{
  "num_hidden_layers": 8,
  "hidden_size": 320,
  "n_experts": 80,
  "experts_per_token": 4,
  "d_expert": 192,
  "d_shared_expert": 0,
  "hidden_act": "reglu",
  "moe_layers": [1, 2, 3, 4, 5, 6, 7],
  "router_score": "softmax",
  "normalize_top_k": true,
  "routed_scale": 2.0,
  "balance_loss": 0.0189,
  "balance_bias": false,
  "n_groups": 8,
  "groups_per_token": 3,
  "init_std_router": 0.0319,
  "lr_router": 0.000999,
  "vocab_size": 14953,
  "norm": "layernorm",
  "norm_eps": 1e-07,
  "tie_word_embeddings": false,
  "optimizer": "muon",
  "learning_rate": 0.00265,
  "beta1": 0.9,
  "max_grad_norm": 0.5,
  "batch_tokens": 131072,
  "max_seq_len": 256,
  "train_tokens": 1986000000,
  "max_steps": 15152,
  "dataset": "wikipedia_en"
}
Below are experts of layer 5 (counted from 0) of a mixture-of-experts language model. Rows are named router (the router's row for the expert), gate (a neuron's input weights, with its number), up (a neuron's input weights, with its number) and show model dimensions 80-159. Each number is 500 + 40 x the weight over its row's rms, rounded and kept within 0 to 999. Numbers have three digits each.
Before each expert's rows: "gets" lists some tokens that make up at least twice as much of what it gets as of all text. This comes from a sample of Wikipedia text that the model never trained on. Tokens count by the router's weight.

# expert 50
gets: "\n", " | ", "| ", " |", "-", "; "
router:456478495517460506508522503479447432562522567502549554506539452509452489479469510466502506485472493457423458456497434446498576523471452553518482431532464453506572410518513522556456489505450552505496432555467466509504514512563559502493510501
gate0:543490470505510582489503499473450522564553497565452543520494467434502497465527492541443495516516546505519489544535495437563446520513507516566521512509501474539488469481525537470567508466496496512480524503494499542378442517505463482528451404
up0:467531449548443556457474451467513512561540484471471439448571500528386521483455486481512570499480510497546463515474546569480527455486513487523487471530463470475506539546504516541520480510535485528509469548523572501514478547474483549425555436
gate1:443592439518497457516542532554561504526546483518474535523481545547466467452563496517435505551454522537445482491524492436455553556482537588505565541519435521555525548500523573539463521546504483441425534491533495553495490508472540534542525557
up1:463461514458549440521467455485504516566520442436480572593436479439524500538562515555541555451447468512503490462472494507523481547464519497484575542519460491480463503445451473503446500488559398552413534517522549492421467458550578498514525449
gate2:497476472503475585502463497472525447498473544526452476435515478438532467502488515473505522457486563570517510558483496586413502452560459535556488453533407545442483527515494560607467460511476534492557525518572468443488441507521501498459489469
up2:601515475469482505425534461452555474481531505455482458595502404498479536436489529472532475490475476508582484557527530550574525497536467469564478455535444552535467559500483512483511499490524524532480543424549439457544529514571499548474518438
gate3:516552509519481472457501499447502476545482489481480555498514465475498453541569493479528556492496534490519506534519529439554407534513434488512525409505488440481505488545557506570453501552577495472503538492474552509468501471550494485524495493
up3:487549527500467503475376524474425449506509469526530568515523471524496473521470489515504563456542520484551519503499507504540527462537567442450457481510514529468547520508453513609470499521524502483521469572495475456450482486459547477506452488
gate4:567484474498504405533465519538481457513483586550460464489472529506522549527484498594452498553544517520468533401522488481532446554479639553412508468509516433536534496462576474550535488471500512486495410476568533431514491494496530553503491476
up4:512518506484452480583519527423489462520503442469535509514542469460465487445468572468451491544498455550534539556479517500515482543518508489505545480473514497470502555515584492563569524505526533584477579482500453478475471441506502499543516460
gate5:521555448522438530475438482415439523519487533542562504516497493523473496440417555466506487408524439547455528493512469485455558530452483535453478500608474530406493514521494500490520468480526433575469512455501537512522491497494498547497526513
up5:443549463514451462407388528564508480483489445545571497491471506434506542572450541409529496485550394498506489525507528482534536523447524531415541512541460491360464479516429465554503491461515500500494506526492509496491495500509510526532462478
gate6:471565501511557520476565524560490498481492414486474513457495535532569414519506495520472552556522463451486526432478499447576413479497513570466601526457450558444502491512523534546443535442553440466509501534537513522466406546482542479509501444
up6:486444484483526462422433412512441515444517429474474503466520498549486463497496550531518529525511525512498469495401474503454565526562469532475519489451481530445500506482520478521472558515533497534496525571505547597513466564591473567490517441
gate7:440570515544470535467456518554502522476524508493509545531556565544507503454506506527446569500507513472496517525614483528544567500492515577461478450473486503496512512515488546411564545494517534451479525481497452492490452493521518568444563538
up7:533470502476521473506511482498525529536515481494551491570521540491495443485562567507504528493551455475472515555579506543425492505516536468580499459459492501488461485471453526481527500512467490575497521477509523492521491545513436515435527523
gate8:443500538485530549507582478476495459536549521488480468461447504505537547414479500485490517457447493500518521547430570566472565437583564523520509449515405514538397516541473516488536542499464573496509480531538480469542503447540520494491500449
up8:486402524476510439458428447495445552538518484566549515502462404588559472537476505405485498526540542527452489497497495510594529497498496573543500507506444561532501577534503477518493454499500496485476513568465455438510486534538547541461502486
gate9:560556508517531547499536517450463547574528518515463512477525509514480537447487546448490494520454586477467485480471538543532518466478493481418440557526479541485599454503480482465498413560496509490458536539438529455480488519559551479449502594
up9:547449527463421447481523475544457426424487466532499567459483482517505444497442479472533492419496455453555468462492489530369510447551510473451576556521505534486471470504419521407460570476466456447539423541565557539460492427459486544506503538
gate10:494517515500490423483549545580455490489410483525518531467498466481404569487553552566435478522514517477488529484482517543440488490526511544496483427522549522483504475529509513480495441526576473509448500535534513545519579501558539491509607503
up10:433514498481468597519560546423491622513450476546476482424528517493508548546527502469515545507492469507540508529534422505453519528546448530508498519594513534504390469512506543471462471498523489512523447524505568531475501527492484535486519506
gate11:498491490392467532530502472539515574463526479594489520568472457461494470523490526499471537463482544502488512513560450533557478441510526466544452467492486545570545529521464492549485427565540464489542448473478473405524488500464475501527523498
up11:457506458483502499504545427523533510539486479515533529568435569495542480463516548415555494530536505484399475526480542440544434464482472453465482497559491529489509494437470500527522482476487519447567492561512471481537425542530452503445545490
gate12:535514469470521487475501451563428461483435475529524494553492578607488483515478516565506531501456535497555508474495440524480509545484503511483516485502507531510571519478495511471519506518512520517575519486506482476522516577485543541443599507
up12:460518426503393419462525527602464526501443514494482532534539475502503506512531488540426491559561472511532537434465452473429450561463495431501529546478511501461510438538459481523484487546536516502407490454553514479475568432554498515545563525
gate13:500527565472472477517514477529492516523487512504529494484509495473511499525570450553487602473485414472447554460536480477525537550440551483440531489518502546496476510467532497447541503497495459470518482548523546567514505551461491511487549468
up13:444493508528551487439504569467475450520519403495595446488455536456492455494478465473511526439543520450392390547485503496392513483493503572520450465515467542474539509487438526530511526504486476495474510536500518503549554516493446452528464527
gate14:600444522554502578535542451498496494477539536487589517478496456629531447531503480450553447464514482540482507520499479555513520471383407514456475549469504551444508467502502549509520460500450473470434466514464509591490478470500520497484528521
up14:468561492445500460624502561454522549506490463464476461460520536471529480498470469511501519520495517483516487521506522488465539417597483514459477510445506531509521506508445455503516525505412514536493507540517449484543484443499486487586485509
gate15:541573550467453527465597536500497551447525537565520530535522479532503509495501488538493522514557497493453525558510461542559558509444514433487465491467464490527499568530496524477561427490494476494530539555552533531521550569477528529521473463
up15:542509411524474503458477416496498568486507455543535544474479544495548477481474494519422539493601481531531528538479434425466460433500571484466491479506507457490496495511417556521529504468468457510515476471508478523450547494546524472539482524
gate16:523508477505498484492485468489464523517548490556491537587452555496512529552521528468466461464546500473457552461435490474511436497496504492567475546461510461527514494502475574514614480441598545603503468560454492466545514515524480538436470474
up16:463489483480507579540379415504569437538358487537470487508595452514462468544465494445609514437461523534566525517539511530462459514506545509567546461467566532470506556453496514459450480479495499460503514484547420535428487468473517511486464484
gate17:524474522440433468518474489531501503537543544530576501496509543509474473444517470464429540522504500473453530475438417516588515567518466540547471492503525504517441477501480459456567515548401526547495498509548495424483576568502522481589528499
up17:491536467463542593554576490489530486523542478428489517499515509487495482501511532519428424531484424528482474501504515544457567457493519506454508473461509557531498552476479527440480580513495479533418467538485516515486518488479506493488495530
gate18:462458502525495496516523546356492490509452543478491485494562464512512568533582476444447474518526521526537483505535513528487481447503506498544499515551431497524556469501436487495410524514481510567461524539475512523391485439484466463523528478
up18:516509461438513560425523464538439508567500408533538476484554522532497532529512490461496398459467476442426482509450556510526555467473495498453514464466482527476557486518469541503533492527526481399493466542449587541565494495527535500511432525
gate19:553482530451503511479479523518521516507473478593565469533471497558494467534530556496538515527529530480367531534513420496552444519555616542511501470459480471570540527550586532477484479547458480570559508502553562429479410560520499486488461541
up19:504429448471479481440549536555471539500518484509557430494555540515471465472513502522569507483495467481476536518452487507554485426525587573462529452494559465521607463549510504468458541518515550591509508510546493496538431471494502506505571472
gate20:427538498482477538487505566567423464560530467530418475463545497476485510467478492487514506468607478544474476467480574546392538533547497466426518500491415466399530547519433507468549483548511572490494523516560544537481526479509458539536472504
up20:457495512545499475529505447490557512512418479511496483488530547444541482548526433516546455552457499460490523525438541537537516425461501537506451498447536482542480459425535595501506468491435487512501556453509519483492461493481449471462537484
gate21:586474507522544513438593486474486463421466465507463402466541582494558487484496494542464530483545492588487435413472457584576554464486491496554535513503451502510563487543482553513490475505557443447499521513511547492456516476499443516509547437
up21:485473447533505512481465456517516504488458443593525577493492441524490528520467509491456484483497473513511531515432533536474503491452448522474464467539482472492476547463459488557418515595484489508568528515528495524524430458431484496446485453
gate22:493479515469552504505477532475500481435496521539529505505484478504549558467508480493474456529522439466530460502463486535514538457541544523539464493460561577544572465466472507544472498470411541433403494549474521447449485512516421499470505537
up22:478508543503504451478496499529534506514441483475566534489478516557527509533458515483456461508485454488473449582503553528509485505492545547518518553442479481538507425530478472573485553359547533491509468461495519555429509499489463539419530544
gate23:503451483447556535419502537462456524497532477540463548511495550522504476472566502549590406476548456516534471484499505490457548523581440477487532522460551460499526492496453473589464417528482523444533497519410501467429490481537500548552468454
up23:498458462520490511502528564476488480543493492506499509508498536539451489472572425488485538560447493564447518485580519540508523505494445496458525604472495466483527545505497496466427583500475556438483539528484495405493550536462410518426469442
gate24:475583503470489530460496514483468431482457460454464397515547522538571468470534516531485458505448573442532526527470493490453568478468480506499448486555523537458524532504465409463474506576583475488461603561516461556515494470514419424491562516
up24:478510535488440464501589482474485549531537522492493497528407518570494521518468501502427468516498480555478473498522452457573459572530543512577497436464457514504529547491498515499489434504494520469436512528456449529451533525510473406479484484
gate25:531509563524505453524486547501410499503522475549482525529497503453488476529492495534459458457463524586452475426507473511492501517461471530509474464528435471454479591472522446480508508445474526531452540589545509509545484562529584536518549495
up25:524456472505527518429567436490568478528426553502523489495467516529525504499508516521514507510442547525479543504447503510458541506494464489502499542544451606541531471507510512502483491534481505513490425472493586504483502489547529544491523608
gate26:400458461468539567446452516529446440497452483513492446478447508467501502504482535484497495529526443524519522439484503523440498441539422539571544443550545491468497478495485456515491510484539572500476421452448498547498558454560496523498554566
up26:551514476544543489494551535455466499508525515434468500483506458587530474557485542509525503506464557559491473460476524544412473454506558525480534567480478525488531500406466558485518478588538496503486428532537591486555475510472515514506542477
gate27:507483535517572503541457450489507503496502450479497504539471518559533524525575509621508529555487493438454490474443523458462533501494542511460550560498511539526548536494485511462461470510521475476492476468537489543560478519530479474487508536
up27:520456512542472524505461499560503498487469440474508507496478507486525500494548471520495588489537471522584433526460563547441524500468497461575508549496509513518470520559526512551503471498532507513500501557461468482470522520482455476501510471
gate28:452514506502511484500474576489494544521455422545544560585448457481465508454506450485483453491495536437467418455596523572490467450515557447439527437520490494484519449447494487508494491490442520471529536514489486545437472443571463459477544507
up28:500416428545481540516496533449490424438470473478469497533484476495522494533504493497428512538467543484520532493536498522564490468536471510462448445486553417483488460400510531503438561446467558478526526477489518467482494425511480550400488446
gate29:542453487471535502486491524573507472501481472545549515530418486521496494505548520507488528496528475515549536504517460445600481542509492478523475493494548518449544558529549531493553458499499594557503442468486355505559491509484594479583488555
up29:529532435505501493537442482469465540540503466471560563495506496564448451476468484506452533539489474418495487560502482485595522561482451496428542483537465528554494526433517443516488524532530512454448486572466518509510485563481517578443516504
gate30:501513577532533528481550553508503492464512564595433542559461545566536506534455477532487529422463485545519469414436578497484562611476416515499547537535505477486562505539514536456550535547522553450482367507483490519500569541485557505490514483
up30:503487515562471567451513542490558529475433514496499552468532520476503487499585432431445524470524393466521500472491496486507529550395468549502488453523532487506407565539534570507426507477467459502507461549504537481530533483460541494486529482
gate31:536531559529472594496467465502517477473492514556501502453602517462491540500526517513526499503541402488453468508471493520438490472504503485505445455501432479440504525540536488425451467471479571500435487495538539490517501474540543489524464511
up31:498539523502545445571579570449597501456487523514454516519509555582534456489548494471433489582455552535506533555489472406512512491426513509445475453562573556447456550461533470530484381431488462521495485531491458525470573555478496541504544480
gate32:505556548483497466509467455441494535555525508533503464502510499526484545436455567487572505466521499466485484451520479493444456577489481433486509557550456520408492460502410580499529472475456448503575510552528536545559526525548537438471471453
up32:542497503490518515517505447466485502433535505474502425522493444500491444477529513496473477503461575546524518538579556504417549593493560495456491405519462523548495521452545546465533560500426438468471471495477551521561538462553536547552467489
gate33:564539494506520542472512542480529555524502520490535478525479598539546472522470518429466467497505574533488552449540521511569577466462518517540506493543528440532489565462498506467538499552424441474509502511549487551491485455465475541518476487
up33:502468508491517487500426473486533499479517507535518433535556487554517507465518487466451530451512521575479509525480536563488532485530532516491442513368514473466525506488485500522500466548535519476507466547444549501486526485528457493517454535
gate34:474504402453413579454486486415516485439499473538513470532529437523489542452469537513453537606536499462505452410521462514460480528534487544481451500507548541483528462434473489390452496398503512502471509452456586558491462535519440472537523499
up34:613468538536531453505558571514491539472477482486430471553449450487494481520535549419492517480478524410511464526529530469529511484481500459436427558542525486540534478505479554547521566487471506459496527436513529524458505516514550501540432456
gate35:496447459561524517489500544544513497447482503442505475560555463473454530453530535425479513458519463476517515478470503530403441489512491537532533525482497500472510555485483491469521475554447521504490530571556495433453472528595508505591456457
up35:505491384549488586462488537537449554480570482504519425491453570539436558478529490484467492518446514508424503537517586538425491492554450481600493536472498451449521480561529502518511495634465512493472497576511468476502481456511507542538568524
gate36:543523553577499490458526498499526481503495526527496534532556524523503499491578446512526501554472507429481496493487594439564609445546523458479445559529430526572491523501489559566478490525467450537468530480526481501528526428506492508498503510
up36:499455469539547478489451493470519445434493524537481562513496484503521530484542492503519552392522461444546521498526503414479541583512489491515559521466518485516498573467503457576507433504501531500489473473572450585440466541530476456538452446
gate37:468438538475450538537468498498471468530477515495506471511484472508505494500476484491494439444511475528541511478542496502485466504499555508522518588499506532530522429481492523551500440465523498539509498523461581539552502480498485572428512473
up37:507465546461507498466449558549528567500464537501509566442447490476520546447508466489482449447452407513440533573540492510566473482503386492493512516489493517548534490466542521502506456513462415505547540433497487497513426461408478526522501519
gate38:490531520464544521498508502507497527550501455412512566439509482508500525585566485469476477543497475562471495613545506590444568484482502495448526436536502443475534514512450449468412463511540523581547549516472438473478538405475470469492446499
up38:496533496423483447508550474495481448565516517553502450510465518508473512558458560586493460522480470553480513517508430500500486458497490498467479502438572478466529503514531486443501526514501543522448528479518514479484486472544490476536459512
gate39:503522494506480548490502571486409451536502497514521546585500447487567487478529434499513450476472489501492536521510489474442458488545463488493523464519552575529467547432474569584476511476514516458540519516511456450499536532489439489498536510
up39:495564475492546501545526515444452579492518384475443459473580481548518475515440518528519478479551532443513480476502533463536481432490511458509478532549550488454487515555556447399595494567488504411525470581487442431445596512499578517407495521
gate40:496478546461406519506500503445439522440474506520560530498483571502512533515556463507517471509556477487545450503547551469551466420539551546524550502496499549483544474539515456476464592529485466425436616499513540499444455473587535551448436498
up40:544510503446433457459523480534539560448551443532518501567428547467499474513530495457480493468505526548374531517419504462543523472439526376469439469588509462523574432484533491536545546492538564538484419503466500462525451508481533446509481511
gate41:534481503466512523560477471524518538482563466504548534467488425435494539450529499403535434547460552580422478503502493541491484479536511511511545587542461424438535463507523501545535520557626578519465536471490546559492532599489554497488454449
up41:456483534539477446454516541500474516445554476470500525479514463524514410516560485486488519502576488580556475468507443477529538488502503441529461519506422546590424532508462437498520548517420520464540508579456501568464521498500462450469422457
gate42:482465486558482483433566513554596552535491514502463451572478515558496514468530491466479571518537455469457499516484468510513510503493573506572462473462501578450532508557508524566481493475535525539535455536572431516467506457499536545487439541
up42:493535479519502487548467523579537497476519511479548547495539481567445531465559486441451455534483553422559595498506495548544528478509508599466509469531494543504535500421568535414508490538504510456487481499457469545455501580447586483529540485
gate43:469542415495584485488495517528427490488430532435521527456439537441530508530532524527517471454492471485524454501496505523562458487552480486494484609519469526511478519481483504512498403517463509500483427545548518524474480541448431571498525487
up43:516550556457452506576525562500574503474516511513505488491481455558497556494457508522530498491535611493492522499561491465475489489415477461547463534450472500470447449528545452543486524455515479508476546473439542506444553474564590537494513506
gate44:456457446457453555439487486496454448550530506474547511532478473488482477435518482552578442468496483510461507478488416565571494439536483520455581425560490563513470513489471483467421533498488563485499543465550530596449493508485471488491473539
up44:491502528525535517482471484483517518470422434452527439502503510459510536505539525590582489587541554476457560572516611482496535533496476565488471468455370493510563515415554514493470524574497538475529539476484506445449509528408497500442521492
gate45:510511509551509554511472457462506437430500510520453528521490453439562521478524557506545515483592481500554539432483460489502468521525512530472494464418463455504505538494491453508477448521456519485553523534500523521474549511526549507414592470
up45:479441514479465537536519536584509505463471486461421504479547547519505494511492518536533494456407473546517392495467533542523381556466457447524540550466560427530528450491538519499477475438543512501498510487459468535546484467554501483465558503
gate46:551499570480574448613551469526553491528483530520546494577552500508450539553469493500560520597547482489479466502544534549504510521406574470482439437528438575514449495502544410437517462531449443481486512505536537471492529474568575426510504586
up46:472531467549482520513487493482484577457498512535472500510444505432482491455526502486529527438434540543444511526484519441485471520562459516482515453514439444500441479412467574505485526454569495568477497546459449465560500530404511469516464442
gate47:434530430498544519462427499493456473498466520550562459500452524496493457464554492496563519404511511485535527501530471528483387513526587450480574450492493470466542477501466571557460473417483512523502460534501464561556565502460443486483500519
up47:426531434456404473475475429503481554547485459487484515462446587470512457509459442489509529542523484506578520493511458437447482543526542482502544455570395580484470546463535497501545499413494491482539483510424467503471539439600404456514470537
gate48:490515512477517494500475435502466372435534525510484508535511438541507453502504508480506459520457596473503486482594476517496504454486540519465466504535473460448530547463452442506518476527470469482415553566477515507523452578516558601496479542
up48:526488488508468463541509460523482560472504489564481599515500551500441518559452506506574484527450550446456557469511540555578514476508558601512516510480530490495518536483529506567492497522495498541482501472454520483446510500550461505482513501
gate49:547483476561511546509494477462523485610449544467399490491455499512419472495556536548522476538465424513491447466513510496521501521569460542505470491478522446383497521511516539519518443571501422462569549480511487493563452469459578581537484484
up49:517417497587554519537518506578439506503448436528447570446517543491449501538385529551465531467443439492598495530560585514548514477567434542529479428569523495439513489496518531496511451458543504538484484499479437495484453494487549525475537465
gate50:541456478487458522527501519527564523490530498581460521491522471468517513451522528525487422461487516556503528504529495514592523532462413527500519505479456519490490450539519464492445536515520533500459453511465490479503502469427479487472517402
up50:473486606462486548461461439497520433473422425488533479476493452481540491472562558520472495489522486528521489480591527434512546464500450529568527526552485443477487442484543511553423453485508539467471507447456539428491560527519486526525487463
gate51:534493445455493479573481460506513529505525526520464473465489533476485459518452475502471514573474505579509478506503544488429510559479573523509441514464567515529457462517508566522518456466459409550579469550460559474515496518473507566537445453
up51:500582519441515465484527589537531471472592437472501429556503448508544520540462478475473499530446494525550532549494467513392529614418480504463493488482515489515575511523508533491459567437411499514490413556502498483511569582521607490547491475
gate52:532466530496494533542564455504534457423493556447511547508460445427583542538522521531519461525475541514420464406537486521477498545533538487501482492515486509496494496599522521508567508480582494457538533489505544507559537467510481604490483525
up52:525518502529532526522466512468492453505468460472511503528529478439555543462491506483575620458505495543511514467463523506485510494581530504537458459455470500432506504441541502470492521521486534481431484487505578541546473481420483523496511525
gate53:509552508485534494514540534452519514464562466458531485538496527549533485491499506552459468471450488555513448514468477528512504536493437508530513539560547493415586537529482513458451602516486495524519488484491544523469468513507513587552525455
up53:523511522496464525523412504513481465458435576431503545459527487537530504465516496527543511507452566491517503558439445430474464512460554468426562487515523514540528525487514498479563432488499491523541525459534501405505528441562492510540516468
gate54:467490497479507430474441489498415463447547489539479507468488526425480479444479558482462507462536536560494513454640510449495456435490487447511517547485492461412520454488487443552478523447514503432493415493512400502519513549470504499486508502
up54:445517568490497488524500507528584463571464513524501450442508501600434459466490435464451534462430485529538462516539512504520470467477427541489503412480460582465541527461500532527527486604413521456515550492485513502459471493494566500420547450
gate55:474506476468538458440487484530525578548560502525480598483546435510490440562458481506592522502463527506548484536520564532548493512456470542518525468497497548504439499480448522460483498529535580488565506595518538546444546509517502519459471441
up55:475511466544523487487558485564544493479444559521445518492552458441626521450516524462507555454535522517413448520560489604513420471478426517528549479532421553495533514446451579483503473525518543514430497524517397473501495474516503532466477474
gate56:501468479529518537439460524513495506461521509520546453496474546471589493516509464463533489557530507531471433462495535454514490450463543467524501510445557481559519482513493474548475487515585503508486546518463415556534446458494494495471554420
up56:540568530518540524452434493488488439535516435485566551399527507530482388518509477475505559487524503473506525474561531462559499547524549451565510473509535511573447495480525469468525532461510468493415550463540471478462551422481514484425560608
gate57:518484453542452509530485495498431585492528575506456416515585509479451510495470455503507485554499481508448477399517549591508538561511472528489485526544607517486525472556573428496554480552521451495453468572435522508567450458472531447521532479
up57:431420517547471439465542497570446577482391517495489487552514518482573496469516393496584502487520468492531500530503468503561474443472484534575501481458553540476545465498456492460472513529553469450528403556487541534497496463506526549490478529
gate58:517440531546473479469486509553476416509477494432469565542529472528488509538502523484483486413515522564463449494533462514493434451553564426536590498493508453421541512424449462442497548440501569531490464449547501488456537568441482515496459552
up58:598484487517488455526548508575481476575551449450487542467523516535484457481498452548449482473518470546538475548457498503503477478409564499512502512478531488446492453516540473499472577451449478472484403495482502514542462481522511587429344515
gate59:444428474453537522504457564564431534465496470501433549463470478595461510498521490537489496481535560504489478534507459525469446564523531537490491527573541471464502539464446484541491505462508582492482492541519465472447440490472403491495546433
up59:535478500535537494464553504444524488428534496489490494514464485540559479578526493581460545449521499405488513551502461525520536545459532506452445512519500452489455503520521572496418457448464475553540501509473549506465465514421491552489547515
gate60:504492508522464612539522473558503531445505583476507467459552496478528501522489511523462510452538404459501473540490539518445470520461525485462482500555425496444546513553470468488483457517507498517558499471528501496529533445489603543502501478
up60:438463469616523450501480576509527527471501529539428500496472566492496560569498497498537509445485490538485465452571555492519443511528493482560549506517461475420511505509469535569526487435452567441479513376546515516516486515465532510447521472
gate61:432470532483473513498531503441485510529519451551493522510396455547463510498386431508436459456525420466438450557489498498563510549430526461501507521532520509490492433516456472540449445498540517510488468508462481544559507535509478528474546536
up61:451478544485491575566479537458528463456399534469418514555440484407447511469479468429515520532580504545549391495493486460506510450411446498456484498450500487519555434515506511457536520489499470508504570498533454575501429498528473517513450496
gate62:581584570436571498513553528430523540473504528537491466483470482471465471536548502494417500486530508522424502563502527459529476522530567476486464502512506474579442492465529522530582560533542502457497418433512526497501446544555553531475502569
up62:510476492482536543455505472551457477478505497524494479486521492425519488481558522505496496517517560444436530521473509540468512472513455501533526526559437503459457561469583498409522520513488513516561504573467560515478488522512522376447420499
gate63:534598498476522478447512479499493539510532504441537522552422504501468504569433541492520445461492487375491469527511465512506491484508454518484430493468483552543479497542585434466500571500514499560505522484530525497462548471471548538469515466
up63:486548526523480544465488480577481463481541535491533501445497445524516540396464484516503501513484475452417502451573538501525499496485442556516488433516448556554506558491491461472590465517485525484520539550489462490470435524486512581534522580
gate64:486528475441479592450445459511493470516494440490545558587466480471424493509507472381448501527493556406503505479493537499498552507487475490533510563551477539583487504548508571541517543493495474528534510457459479589468445564487525524552437490
up64:505527529474472474501469502548473482485573485569544560450493479469487527533540477449403436462449502560495534509533529455482532430498499489545507516493565432505571455486539439454514449531429513577527512478470467493454454535566474524515495595
gate65:484456469544485541593427524544409484513476439537462553495518490447558443471523472423476448492465501475517474488515483528528455527509452555527473500503467480508524455501424455529435500429437545503406467546444492514488519554478514513524543486
up65:493513484427507507450604427497555491522483510468494446511531536556513507511566503441537461517550519539484520511505447483486558518545461539486469502468489530399517482430581467477614484587474542500526469469371491480461554488535473517511546542
gate66:526514501502494445446493557500511475517529507450490463500506472507521531505520511490549491534546445544495564457479482479484551517511489483502529445469536533548434433567526443501497483501507435534463544470461502582482447530501532420558511438
up66:530505511552475483497495493456460569478502472541475584442528501550528535498542596555561522529470491553509545517496576453622469559473383515424474488522522504462470506479468519501546484477484539505538484454557463466476501467449489470525481521
gate67:520490504546433480536473490454561465453510525588430484466521465492472445586492502536406504530480539587435543574542534452500485472500546493451521569475484479439538470486481521485501499506534498431545538498560507412502464471447523496459479476
up67:484515484510463498488479504462530446516449519478455506419479517518515438445448462511555518446511471422492489495521548542555510469523474550525566571484574443431424489504511469538435531478471462513531500576548423543419443458526433513500549488
gate68:538404464543504487533491528472538443477513478540488491514544534475506524515510499417502524418492449516511481515445538558522484497531485459456577488463492521438513509492414439511516505506483501425530546504572517537399525474541517541573502453
up68:501547478498505540493492543450511537563560443423507477372476507472511513534558483549500501458524519521428444518513552503534540566570528533517500446476507493576521515489471487486440500540487509483581469511505520453544503460493518465550502540
gate69:500494516498566525552554543533401495531536538556433547482534477560531568461459466378557520494476600488527459498479609552506544488547518484509541488513443566471444464560479533459509523442519532520472423542555538507486554513476581500474529503
up69:491490492520493407526570505455563524443539576530442523504452527562486514467538445491524511439495510471514510496525448494540511519512512597445427552461483517475458432503502496509483483472508434478541471471473540559525528567509426579512510440
gate70:482444484470513503540496503528445419515480588456488536458534484457484600552467461462541501465505488551575475520472510503441498501470487509440653529585505463567524526520480468512478507497465531569613419551470495483477455494480462515515463474
up70:555517510515536452472493553419437463465468452561517526488415521542458388479528458547457586447473529460580596425529409527541470526494529508500490493489521469537494499476469485508474488541566453578460545514507438491452477473533516473504472499
gate71:461535502504474477453522438510489542534521505546570542472518487566564576493464503466506439495543456490583465476465478510433477530498539476527504450506551506525547478512464496430496563503535513534526457559524594563489473521504506503540521571
up71:579482514547552529487508506558563493481563554438513534525449525441522528492554483607470478447427547477546540520494429424477543520513497476540428490454543461539542523500519476540493548521434458454550454435527478450519481491489520458508509505
gate72:504531412462424563484454575579493442501510554516498485491524482550528496501527517451505453536536543529538539490592582457495482492521533468529584533480540478447437475485438510513530529469464549528500584548527483481528473431538509570449521497
up72:558488537530590496418583459527468504448537523483505570553460538524467488492500545448519496494516427553502462490472444552462452434456441465472450501455421472530550507497505469506488397585463483460508544515511500467455558462474515581569522458
gate73:415424509497516528515490451489487494430469499465549539467489501467535564475534537443511601510492470462515488505479485491513495465509429517533501535518396474487476499495437583489481502462484568564547554498520535474520438496505524596468509542
up73:498471499513545490485556563478415475445500462513557513478462450485516514388552544519528473402535419485531573539487502456532391593533571581524540549544470516472478555545495536578490464494442508482571454491506533440510496518523464531508523559
gate74:463497489414541554463498504483450505565449549490461440409521536516522436463509549474484504474503482526501565470489436487463527560509537567449453482458453495455450530492518408514446423534534470530536441520448549567469495603482531476486451439
up74:566445473537526493499491495520535447443544509456486461535492494510519464435543490521503516466481513465488492531478522470484532526567543507555500548424488484589514569414482562521530497501536523532483466490564522464544501538545480552527446534
gate75:551495584445460448484551488516522516496548499504492524493563521531516495578480489500521465509517419496511492513450469475559453440501592513554500480471506499567455479500421418457481551541536486475563539542495511502535468459497499501496491580
up75:501438496468514512453512499442514512494504601427506492351479452460497453571602497391529476456512494487476477471484502487521533602438485513424541500476442501472585475522492486501575546495531569524459524500499581528519481527462451465494468426
gate76:523489548482478552561543509532497507412445462446459524508556569466482447413506486490516461489473521509409521494518546463548475524430475404503470468503475505598530494469557485506551539493512505484434503556484461506503593511530542554555515494
up76:565567468529629433565484571486492530523490538565598520485489411499502453581495431524521441507534507495505485548548530539508526465532544546495488475550540464500519453512583539433510494525512480497489508529544505508541533495434512533463477497
gate77:516505591448459550570477509507475495509511479443475546433498486535520529457422549548531492493471499505484488492469496544526486528556494465472499516558513482541481549565480550438497441520524509547490457565570460441409483463511514482537532473
up77:491490460505529492510514548531490501520492519560449552420567413497451436534582530466446500540579515509554489549482462482504448481417494466446525447538515413493531505545465486553485440493519498502496517480435513549409542540520540390488449484
gate78:516572524469496506525576482542477515579482535542557452523480508482497540494489508514482542467481424438505480493476515545568532495459537468497436494427550558591576561489561610490522486498465446503553496565497517443444524479535564559497494526
up78:564540499548532426513504557520476416571500501549541484480527421458513535434470533460487475513531480444465438475543531488527473444483496429472533502488498585459445477532517468546487421571504501500467473489434522494494495513524569407557503514
gate79:389537546560501571525489474491463513503506488483471556564513499532458533449459461466517420576489461495475455512521532522442527496462494511474583533526454508498540575573504420526484430467487547422467535548528470515463516510427502516562452485
up79:499587518493462594464552452437444489445561477540558465490491521491449544535393476504525419492502428534494497463510516548491487555474515537500482552404505486486472601530504427488470490550493508601569455583523512501503486450549485514558477517
gate80:509475504407573499496544518540494492548535526528480460598462562482518508496444524568486497497465491532464548409481502550483523462453519487509408456551488430519469488498520514479494472575509429516389506441530559458544516500532506445554546463
up80:498496469491474575511539461478474548542490519507440554476437454512549489447468568532459395554527425421510534450451544462432504464532484524510509525418538493586451491541448514520469485464538484464556473543487516553470501511470572517490480473
gate81:512537478478514494512511472438552513552476500469574499568554560499471497523531476486438448476579440469492466504495496506541534577487529511479428523407494557581476462501513474462513518521525502504505536535545498475416549494554505524516432481
up81:535540482508407441506425539481530551517511464534496504562450450535522418473505471480519471552521485444456501425488473495497519477540557597484519566430499508608483529526565525413548473512550500495498540488570531490481517529536537496433504561